From a checkpoint of a small mixture-of-experts model trained on Wikipedia.
Size: 8 layers, width 320, 45M parameters.
Below are experts of layer 5 (counted from 0) of a mixture-of-experts language model. Rows are named router (the router's row for the expert), gate (a neuron's input weights, with its number), up (a neuron's input weights, with its number), down (a neuron's output weights, with its number) and show model dimensions 160-319. Each number is 50 + 12 x the weight over its row's rms, rounded and kept within 0 to 99.
After each expert's rows: "mostly gets" lists some tokens that are sent to it at least half of the time; "gets" lists some tokens that make up at least twice as much of what it gets as of all text. This comes from a sample of Wikipedia text that the model never trained on. Tokens count by the router's weight.

# expert 5
router:48 47 45 52 66 53 44 60 50 63 39 41 45 47 43 59 48 85 31 59 46 52 68 48 57 57 38 24 54 19 39 72 27 37 49 56 48 64 65 53 29 32 53 56 38 47 73 57 37 54 68 36 47 69 66 46 64 64 41 48 55 54 46 64 55 65 40 45 55 47 28 53 53 48 53 40 41 61 39 64 50 50 51 53 31 65 46 71 61 53 50 67 33 61 48 64 41 51 54 44 59 60 48 49 34 38 34 45 29 48 54 48 49 39 54 58 44 25 50 72 70 41 47 46 44 30 62 55 69 44 47 40 18 31 27 50 57 55 29 53 45 47 45 39 49 70 47 41 55 48 42 43 64 44 29 32 49 20 44 53
gate0:48 50 45 58 62 43 59 56 60 53 60 63 34 66 63 48 34 60 58 44 65 57 65 52 53 53 51 39 65 44 34 66 55 54 54 54 53 30 58 28 57 64 46 36 79 47 72 53 50 60 49 30 37 69 60 41 44 76 54 50 51 49 61 56 65 58 67 67 44 56 62 35 61 50 53 41 61 61 58 39 49 53 47 58 34 34 38 31 38 62 55 54 44 35 44 27 46 44 76 59 72 53 45 42 66 50 41 66 53 42 57 61 27 46 45 44 54 65 60 39 23 61 47 62 53 62 67 58 39 38 57 43 40 45 37 63 38 67 52 39 68 38 51 67 74 50 60 46 50 32 31 44 59 42 43 65 48 49 54 46
up0:42 72 54 47 48 39 47 52 52 54 60 65 58 41 59 47 61 62 65 52 46 46 49 32 43 72 70 61 67 51 35 54 25 57 45 38 61 44 38 49 35 73 78 61 55 26 71 47 32 34 64 50 64 61 51 39 57 65 43 44 72 55 58 50 47 34 61 44 33 53 32 42 53 51 42 33 49 45 44 29 41 51 76 43 39 76 41 62 69 60 61 54 50 51 31 50 57 54 78 43 51 44 64 54 71 52 36 71 50 36 68 50 45 39 53 28 47 60 47 47 34 32 44 36 26 32 54 58 60 41 30 50 55 36 73 46 55 33 47 49 61 34 54 61 61 60 35 65 56 34 39 56 34 47 37 41 52 43 73 48
down0:51 48 79 31 32 07 54 55 56 39 39 50 37 38 49 36 40 44 45 39 85 49 43 63 50 47 49 55 45 49 51 43 46 69 36 30 33 55 66 52 54 30 54 47 42 45 18 46 49 57 52 44 46 44 62 40 39 42 86 38 48 43 50 47 62 45 66 54 50 45 55 44 61 68 49 52 52 36 46 48 52 45 57 47 39 52 44 57 75 34 49 50 52 52 50 48 71 34 51 48 44 73 57 53 47 66 57 51 69 54 67 74 47 43 21 54 62 53 57 67 61 52 44 46 48 64 54 73 36 65 55 49 40 65 62 49 49 46 50 47 43 23 66 46 47 55 45 33 62 50 81 39 30 37 41 41 31 31 54 23
mostly gets: " took", " put", " moved", " cap", " make", " learn"
gets: "'", "s", "ing", "ed", " have", "ti"

# expert 2
router:61 70 53 62 58 44 25 46 59 62 47 34 41 40 62 59 48 54 44 53 33 63 57 38 66 59 42 54 34 37 44 65 33 51 50 66 50 53 50 52 37 42 57 24 47 54 47 73 47 69 57 47 40 61 46 35 64 68 27 63 66 59 52 36 34 66 36 49 62 43 58 43 52 55 52 48 49 49 35 78 53 74 45 53 36 50 65 58 46 48 57 50 46 58 40 63 13 56 79 39 58 49 40 57 44 52 36 36 40 49 52 40 42 46 33 58 43 36 55 60 58 35 57 69 53 40 53 66 41 37 37 41 39 36 43 54 62 64 37 44 53 56 26 36 50 52 62 43 75 46 28 58 53 55 41 36 64 47 36 65
gate0:44 40 74 43 45 39 62 58 64 49 46 42 28 42 28 35 50 64 43 46 39 58 61 40 49 30 37 69 35 60 50 54 66 31 20 65 51 44 50 38 44 58 38 52 27 51 53 30 48 51 75 33 45 63 57 52 50 61 26 49 48 70 66 46 38 49 40 59 43 46 70 57 23 46 28 36 37 45 56 33 55 49 47 54 33 50 80 57 50 42 50 49 53 54 54 35 41 75 51 52 30 47 53 51 35 33 70 53 43 62 81 73 45 67 62 46 46 47 44 64 43 49 51 57 51 52 59 47 64 55 48 45 37 44 52 54 39 40 55 59 28 45 43 53 64 55 44 59 49 52 45 15 62 49 49 42 39 48 61 75
up0:25 61 46 32 58 42 32 47 45 53 63 66 51 45 55 41 58 42 43 45 47 50 40 59 51 67 47 44 44 40 36 39 33 55 71 27 62 64 58 45 50 71 57 46 50 67 49 68 44 41 39 62 42 52 40 55 44 24 30 50 31 40 56 52 70 59 55 67 44 25 43 40 71 40 38 56 40 66 33 60 59 67 58 58 43 28 32 44 35 50 43 45 48 50 62 44 57 52 31 51 63 57 43 53 57 66 55 51 48 39 37 38 55 47 25 47 44 34 52 52 49 44 71 46 64 34 22 39 37 51 54 46 29 64 42 35 50 58 39 62 44 34 46 56 41 53 33 63 53 55 83 56 31 60 71 53 46 49 45 51
down0:52 54 62 44 38 32 50 61 48 34 57 63 52 37 47 51 52 58 60 55 55 32 51 47 53 63 65 74 50 47 59 63 62 53 71 49 27 33 44 60 36 56 29 64 44 69 59 48 48 38 40 63 52 48 42 43 58 37 49 62 60 42 47 70 46 76 59 63 38 53 52 52 47 40 65 37 51 43 56 46 46 57 49 70 52 55 57 37 58 49 50 32 64 48 64 40 54 51 48 43 82 62 46 73 46 50 29 51 48 51 63 55 37 40 56 50 61 76 64 56 54 52 52 49 69 46 50 35 52 64 36 35 44 66 52 44 53 54 41 69 26 62 37 61 67 59 31 43 39 59 69 67 66 47 45 24 56 46 37 74
mostly gets: "See", " Website", " JPL", "|", " Density", " well"
gets: "|", " |", "=", "\n\n", "N", " /"

# expert 13
router:70 49 56 43 59 38 35 57 58 45 42 47 59 56 50 74 61 66 52 66 44 68 61 33 51 67 42 24 22 30 42 79 38 41 54 59 60 54 66 43 38 51 60 45 46 52 63 65 52 48 58 31 40 59 39 51 42 48 44 66 63 63 36 66 50 77 42 49 61 31 56 51 65 44 61 28 57 43 40 61 64 62 52 69 25 59 37 75 51 44 31 51 45 49 42 73 39 46 52 50 58 61 41 57 42 47 41 47 52 42 60 35 50 43 44 54 43 50 56 53 53 46 58 63 45 37 42 73 54 30 39 40 50 37 51 56 51 51 31 42 38 71 61 42 35 65 46 53 61 59 50 48 65 65 38 26 55 37 43 72
gate0:53 31 65 46 36 51 30 59 34 22 50 38 57 46 61 52 41 35 48 34 45 50 29 52 43 46 54 49 50 39 65 57 67 55 34 51 36 67 59 57 56 37 58 48 56 69 60 15 52 45 67 58 49 47 36 53 58 67 52 38 46 46 51 46 54 57 29 53 75 43 46 48 76 32 47 50 44 60 55 26 64 61 67 33 26 51 37 65 42 52 55 47 52 38 42 81 46 48 32 43 75 39 65 36 26 61 69 45 67 40 63 51 44 62 44 39 41 49 52 61 33 44 53 73 36 52 51 59 54 45 62 48 51 41 35 65 52 29 56 51 37 64 56 55 60 82 61 51 42 56 73 71 51 59 50 49 54 57 48 50
up0:56 38 56 35 57 41 49 43 25 53 38 53 25 49 46 53 54 47 31 61 65 64 39 57 40 28 44 52 40 43 72 57 40 53 69 57 46 60 43 32 34 61 54 42 43 55 57 31 24 54 40 50 51 38 42 57 42 51 40 45 41 47 40 64 44 44 35 74 39 74 65 70 54 69 14 84 67 47 44 53 67 45 52 30 31 45 49 46 50 54 71 53 64 66 48 42 53 38 49 47 54 35 40 55 38 45 53 62 58 41 30 32 28 56 51 73 62 41 55 59 40 52 42 54 42 55 56 38 37 23 52 45 50 49 31 55 59 32 47 39 70 60 62 38 39 53 28 50 51 53 52 51 50 55 30 54 50 43 60 48
down0:50 57 61 55 43 58 46 32 53 52 47 49 24 54 44 56 60 45 31 53 56 47 70 62 68 50 48 50 48 38 64 29 72 49 36 65 39 39 43 57 14 57 30 65 56 36 47 46 43 46 68 19 53 49 54 33 42 47 41 47 58 69 46 45 63 50 48 60 65 56 59 31 57 44 59 52 66 70 34 58 54 45 41 61 31 56 39 41 31 82 35 38 42 71 41 53 38 54 39 45 34 61 58 65 42 69 40 69 51 43 52 26 63 53 63 52 36 32 41 49 53 35 49 32 59 37 47 52 50 64 54 55 33 44 49 52 43 51 50 65 58 70 66 50 52 36 40 35 54 53 49 57 70 32 61 42 62 46 44 61
mostly gets: " can", " would", " will", " could", " may", " bomb"
gets: " to", " can", " would", "ss", "ll", " will"

# expert 3
router:55 40 56 54 53 36 53 66 50 58 54 33 48 52 51 52 53 46 32 70 30 51 66 68 63 75 40 41 24 15 48 69 56 61 44 54 59 58 75 45 40 35 52 52 37 50 57 66 63 59 50 35 46 55 47 58 71 53 55 51 54 59 29 57 39 62 53 53 63 39 35 33 68 50 64 57 62 61 36 62 58 64 42 48 26 61 58 93 58 47 51 70 52 35 43 54 45 57 62 51 52 68 46 68 46 44 31 42 37 30 69 54 69 36 43 63 39 52 56 47 57 31 36 55 39 32 41 61 55 41 33 40 26 31 48 64 67 57 45 40 47 55 37 53 26 74 52 32 53 64 36 52 48 58 46 48 48 33 55 57
gate0:40 46 51 60 63 53 43 36 40 39 49 62 42 52 40 33 14 37 55 71 44 42 58 44 20 53 38 54 77 35 52 29 40 46 41 49 58 53 56 50 30 59 47 70 54 53 63 59 44 45 48 12 57 40 49 52 61 58 39 40 34 59 51 59 47 48 63 55 54 61 40 38 40 56 57 57 57 50 36 53 52 65 30 29 61 61 50 76 62 45 57 54 68 55 39 66 49 54 59 57 51 37 62 48 44 56 29 35 56 55 45 47 50 48 33 61 53 52 43 53 46 33 30 39 38 54 37 43 47 32 34 46 42 27 34 46 41 59 71 32 78 45 50 58 56 59 44 55 30 50 46 45 59 30 56 47 26 48 29 51
up0:27 37 30 45 60 47 61 43 55 26 58 59 72 47 61 54 53 43 61 61 43 60 40 58 33 66 64 55 36 57 61 60 38 59 52 64 46 34 67 77 44 35 55 48 50 44 60 48 64 46 49 48 69 49 50 35 67 61 53 69 58 53 53 61 43 47 57 62 48 58 54 49 52 38 71 61 53 65 65 42 63 33 46 33 34 34 54 34 56 74 46 29 53 30 54 48 69 56 41 50 46 51 48 63 49 73 31 54 36 54 37 57 65 46 35 61 50 41 63 55 50 58 43 45 28 51 58 47 76 44 23 37 72 35 45 48 70 38 63 69 56 62 65 58 57 44 58 39 33 51 62 76 54 50 39 43 22 41 49 51
down0:42 58 44 44 47 40 48 65 40 38 45 45 37 53 58 66 50 55 46 57 47 59 50 39 48 40 46 55 48 51 56 52 37 62 60 39 35 49 47 54 46 44 63 44 58 28 59 46 62 45 61 48 38 69 60 53 33 54 57 63 40 57 27 52 48 66 46 34 46 36 43 31 26 40 68 63 54 62 57 59 60 28 69 61 46 37 42 56 40 47 69 43 31 49 56 46 72 56 20 33 45 28 60 71 45 61 52 62 37 61 58 44 52 60 43 36 51 47 64 46 56 45 44 70 56 29 56 37 77 33 68 54 59 32 57 49 49 34 61 63 33 65 42 48 41 41 27 48 52 43 48 45 67 38 46 65 61 40 31 73
mostly gets: " he", " who", " had", " has", " have", " they"
gets: " was", " he", " that", " He", " it", " had"

# expert 24
router:60 46 58 58 47 54 35 54 68 50 40 53 60 44 44 64 60 69 43 57 45 58 72 53 66 56 41 35 47 29 24 61 37 42 60 46 52 72 63 46 22 49 67 46 51 60 52 64 35 66 52 57 53 64 58 55 48 66 38 53 67 56 42 55 28 71 31 32 52 35 61 46 54 40 64 49 58 50 27 58 61 70 59 40 28 59 44 53 59 47 44 64 34 55 53 63 43 51 69 49 59 44 36 59 40 37 41 25 37 48 50 51 63 40 46 61 52 50 69 50 52 46 51 51 57 57 49 66 59 33 37 46 38 39 42 53 69 51 44 26 35 64 27 46 37 62 61 38 65 60 49 41 74 57 28 31 59 47 48 58
gate0:41 39 70 71 58 35 49 47 61 49 33 46 60 69 42 65 43 59 57 60 50 41 72 49 69 50 62 56 46 37 48 32 46 58 70 44 36 59 56 53 34 35 73 43 60 67 74 47 45 31 35 35 59 54 58 55 47 33 35 40 43 58 71 70 68 64 54 65 67 60 40 47 70 51 28 58 50 36 47 66 40 60 69 58 49 70 50 42 42 45 50 47 48 73 41 36 48 25 48 47 52 55 51 44 38 65 35 32 57 42 54 28 41 36 63 52 72 47 55 54 64 43 65 59 49 38 36 66 54 46 48 55 49 40 34 52 58 60 52 53 51 87 45 67 48 38 57 50 35 62 60 43 65 45 58 39 46 65 58 28
up0:33 40 58 54 62 23 44 48 48 28 52 63 74 70 46 52 44 53 59 35 37 54 61 41 55 62 42 74 77 55 48 56 54 45 50 39 41 58 71 40 30 53 64 36 64 34 71 50 34 25 42 30 49 52 41 39 50 44 46 47 52 50 65 57 65 69 40 58 36 53 36 43 74 52 40 47 53 44 58 69 35 63 55 64 53 52 41 45 48 31 46 80 46 67 61 52 62 39 54 42 67 48 44 45 35 50 54 35 62 45 39 41 55 50 52 45 56 33 55 54 55 63 80 60 42 36 49 47 68 49 60 62 40 30 21 53 47 55 67 69 38 72 68 43 48 63 53 67 42 56 39 44 54 30 66 46 55 55 62 34
down0:30 59 68 56 48 40 41 55 43 61 63 58 38 60 34 46 48 48 66 43 55 36 43 43 56 64 36 43 56 53 61 52 46 66 72 30 39 33 62 56 49 64 67 39 65 37 50 38 53 63 37 66 51 20 56 40 55 33 39 51 57 35 68 50 33 31 55 54 62 69 57 57 69 31 42 49 40 47 64 57 39 51 46 47 52 52 51 65 67 47 63 71 30 51 45 45 41 62 31 53 56 64 67 43 56 37 72 45 63 53 48 48 51 39 55 57 57 64 53 56 41 63 71 26 46 47 49 37 74 41 57 73 40 64 61 31 63 40 52 33 52 36 46 60 62 63 80 44 64 08 46 52 44 44 61 54 41 37 59 17
mostly gets: ".", " .", "!", "?", " pm", " Sir"
gets: ".", " |", "-", "|", ":", "\""